Experts of a small language model: vocabulary 16384, a variant of Muon for the experts.
Below are experts of layer 5 (counted from 0) of a mixture-of-experts language model. Rows are named router (the router's row for the expert), down (a neuron's output weights, with its number) and show model dimensions 160-319. Each number is 200 + 40 x the weight over its row's rms, rounded and kept within 0 to 999.
Before each expert's rows: "comes before" lists some tokens at least twice as common just after its tokens as in all text. This comes from a sample of Wikipedia text that the model never trained on. Tokens count by the router's weight.

# expert 13
comes before: "| ", "|", "(", "– ", "–", "201"
router,216,266,144,182,268,187,167,141,219,275,179,141,177,208,195,126,223,197,200,206,217,242,212,233,230,230,151,287,190,165,210,254,213,188,253,239,184,164,168,151,198,221,206,188,250,183,222,204,218,243,257,184,137,194,192,113,262,264,255,156,186,230,227,171,201,206,224,182,230,231,216,142,179,190,172,211,262,160,221,139,165,212,208,153,206,151,255,159,187,179,137,190,209,171,186,182,203,197,250,249,295,169,224,261,176,248,178,252,219,245,203,246,170,139,260,210,249,189,178,202,260,221,191,205,196,201,166,254,192,271,218,219,120,208,195,229,276,153,207,232,153,160,244,257,230,194,246,172,166,255,223,254,169,221,284,268,173,224,229,158
down0,265,215,157,229,278,171,205,227,111,189,180,243,134,213,188,275,125,209,183,210,238,246,171,195,159,183,197,216,252,274,218,155,230,272,277,180,207,221,137,261,254,161,175,187,208,175,233,266,154,136,144,207,143,232,212,223,287,229,172,202,167,257,270,314,228,192,227,179,212,193,202,207,168,141,215,162,207,214,199,139,178,270,186,266,293,219,252,141,175,97,149,186,209,204,243,201,182,245,199,167,213,229,201,166,245,141,169,197,107,194,129,267,250,181,233,291,176,239,212,182,141,144,189,199,193,281,222,158,142,202,173,240,138,181,190,211,250,246,191,227,210,219,140,232,206,172,152,230,269,152,239,185,206,222,214,193,133,234,185,199

# expert 31
comes before: "of ", "and ", "in ", "to ", "from ", "for "
router,217,184,164,125,240,166,193,175,211,156,171,242,242,170,174,112,140,182,211,258,213,231,184,219,162,222,227,161,199,155,202,250,229,183,178,225,214,204,180,203,133,144,259,232,167,189,218,141,250,174,229,169,211,164,158,164,223,234,259,227,161,181,227,208,171,180,188,177,183,133,228,235,251,183,226,232,236,282,188,226,236,213,190,191,191,270,217,201,198,216,159,237,155,174,198,130,226,194,233,175,129,131,240,211,232,283,176,202,144,177,325,255,202,195,244,197,234,272,168,169,206,225,198,181,212,226,221,210,162,192,179,202,104,173,139,286,289,239,129,170,229,233,212,245,151,246,260,143,129,178,230,199,176,110,235,202,249,197,168,187
down0,180,220,110,279,196,110,204,175,129,196,176,218,175,278,252,216,195,180,239,259,244,175,176,148,182,292,181,241,239,255,193,254,198,199,187,256,174,215,210,216,194,237,174,237,212,164,163,254,187,210,248,237,174,140,168,129,166,210,169,154,202,151,190,150,167,235,205,162,111,238,211,171,216,246,176,158,238,241,161,167,197,155,201,130,249,184,227,146,182,197,199,179,245,183,184,300,203,188,253,162,217,254,240,224,180,175,303,143,187,87,199,229,157,156,178,223,215,277,162,196,315,178,188,153,251,150,182,217,174,176,165,153,176,196,168,222,248,278,276,216,140,253,169,199,206,163,122,212,236,207,202,196,210,213,211,242,150,241,199,239

# expert 33
comes before: "he ", "the ", "was ", "is ", "it ", "they "
router,219,243,152,233,232,134,198,265,266,243,150,267,192,238,173,260,211,209,198,189,179,228,159,187,209,227,160,248,125,263,169,166,232,211,276,203,165,240,181,192,191,160,175,135,195,245,197,205,175,232,172,137,253,159,153,156,221,177,141,182,204,183,165,296,211,241,151,156,191,246,188,142,238,231,195,149,276,270,224,234,185,168,150,243,140,246,221,150,250,194,217,213,265,149,227,203,174,262,142,269,217,210,211,157,255,248,162,165,204,249,185,243,206,162,135,113,187,125,139,268,172,185,134,258,159,210,184,212,228,232,221,143,252,212,219,220,121,209,161,244,257,186,209,224,211,173,151,139,261,209,263,181,210,246,238,167,219,238,138,212
down0,106,189,163,187,212,207,109,235,160,265,177,263,239,158,220,201,238,234,168,214,179,257,244,210,194,192,109,142,195,208,235,294,230,202,235,210,184,223,177,172,266,185,132,204,154,171,221,255,270,223,162,176,209,265,189,175,245,209,161,119,176,124,128,239,198,198,195,158,212,228,187,181,191,219,222,151,214,211,176,197,195,181,184,222,242,184,206,242,225,203,249,179,228,237,210,185,239,235,223,258,196,203,207,247,161,107,177,176,192,188,148,195,167,228,249,187,214,190,184,234,167,183,185,175,186,169,230,216,251,212,256,77,191,162,243,245,206,148,201,188,236,186,208,205,268,253,190,199,224,134,156,160,169,189,178,171,184,248,244,148

# expert 21
comes before: "| ", "|", "years ", "(", "m ", "/ "
router,193,259,260,164,196,210,185,180,205,206,146,233,199,196,193,243,145,232,282,152,136,190,234,220,189,155,203,260,239,193,202,227,161,200,176,218,186,120,176,225,201,230,219,181,145,164,196,133,211,214,267,206,189,160,250,154,275,256,245,164,246,238,237,128,218,216,190,211,218,120,242,205,136,163,184,219,253,209,260,172,210,200,244,181,208,202,157,301,225,196,256,187,191,145,143,187,158,156,212,150,184,228,257,222,130,294,190,225,254,281,211,219,178,164,205,223,203,111,252,192,277,278,159,107,230,216,252,229,245,179,206,202,235,210,160,172,200,137,223,237,212,264,182,222,196,241,227,235,207,205,252,272,123,269,224,233,197,214,188,173
down0,209,254,225,186,181,186,192,212,254,171,172,265,142,144,163,275,174,130,155,235,185,250,246,266,262,203,278,207,208,189,217,242,187,184,275,241,224,142,284,151,251,175,148,236,210,144,222,205,204,238,307,184,211,186,197,158,195,241,264,136,174,229,182,181,229,236,231,192,163,216,234,193,138,231,164,165,202,239,162,135,103,249,220,270,169,183,184,224,258,150,270,170,294,209,223,218,294,189,201,153,254,184,179,300,168,196,224,155,215,189,184,241,203,206,204,247,185,237,163,195,163,189,231,149,169,189,242,170,168,147,191,205,149,171,157,202,237,260,190,191,199,217,164,209,195,254,238,192,204,262,276,175,189,263,174,230,140,179,194,254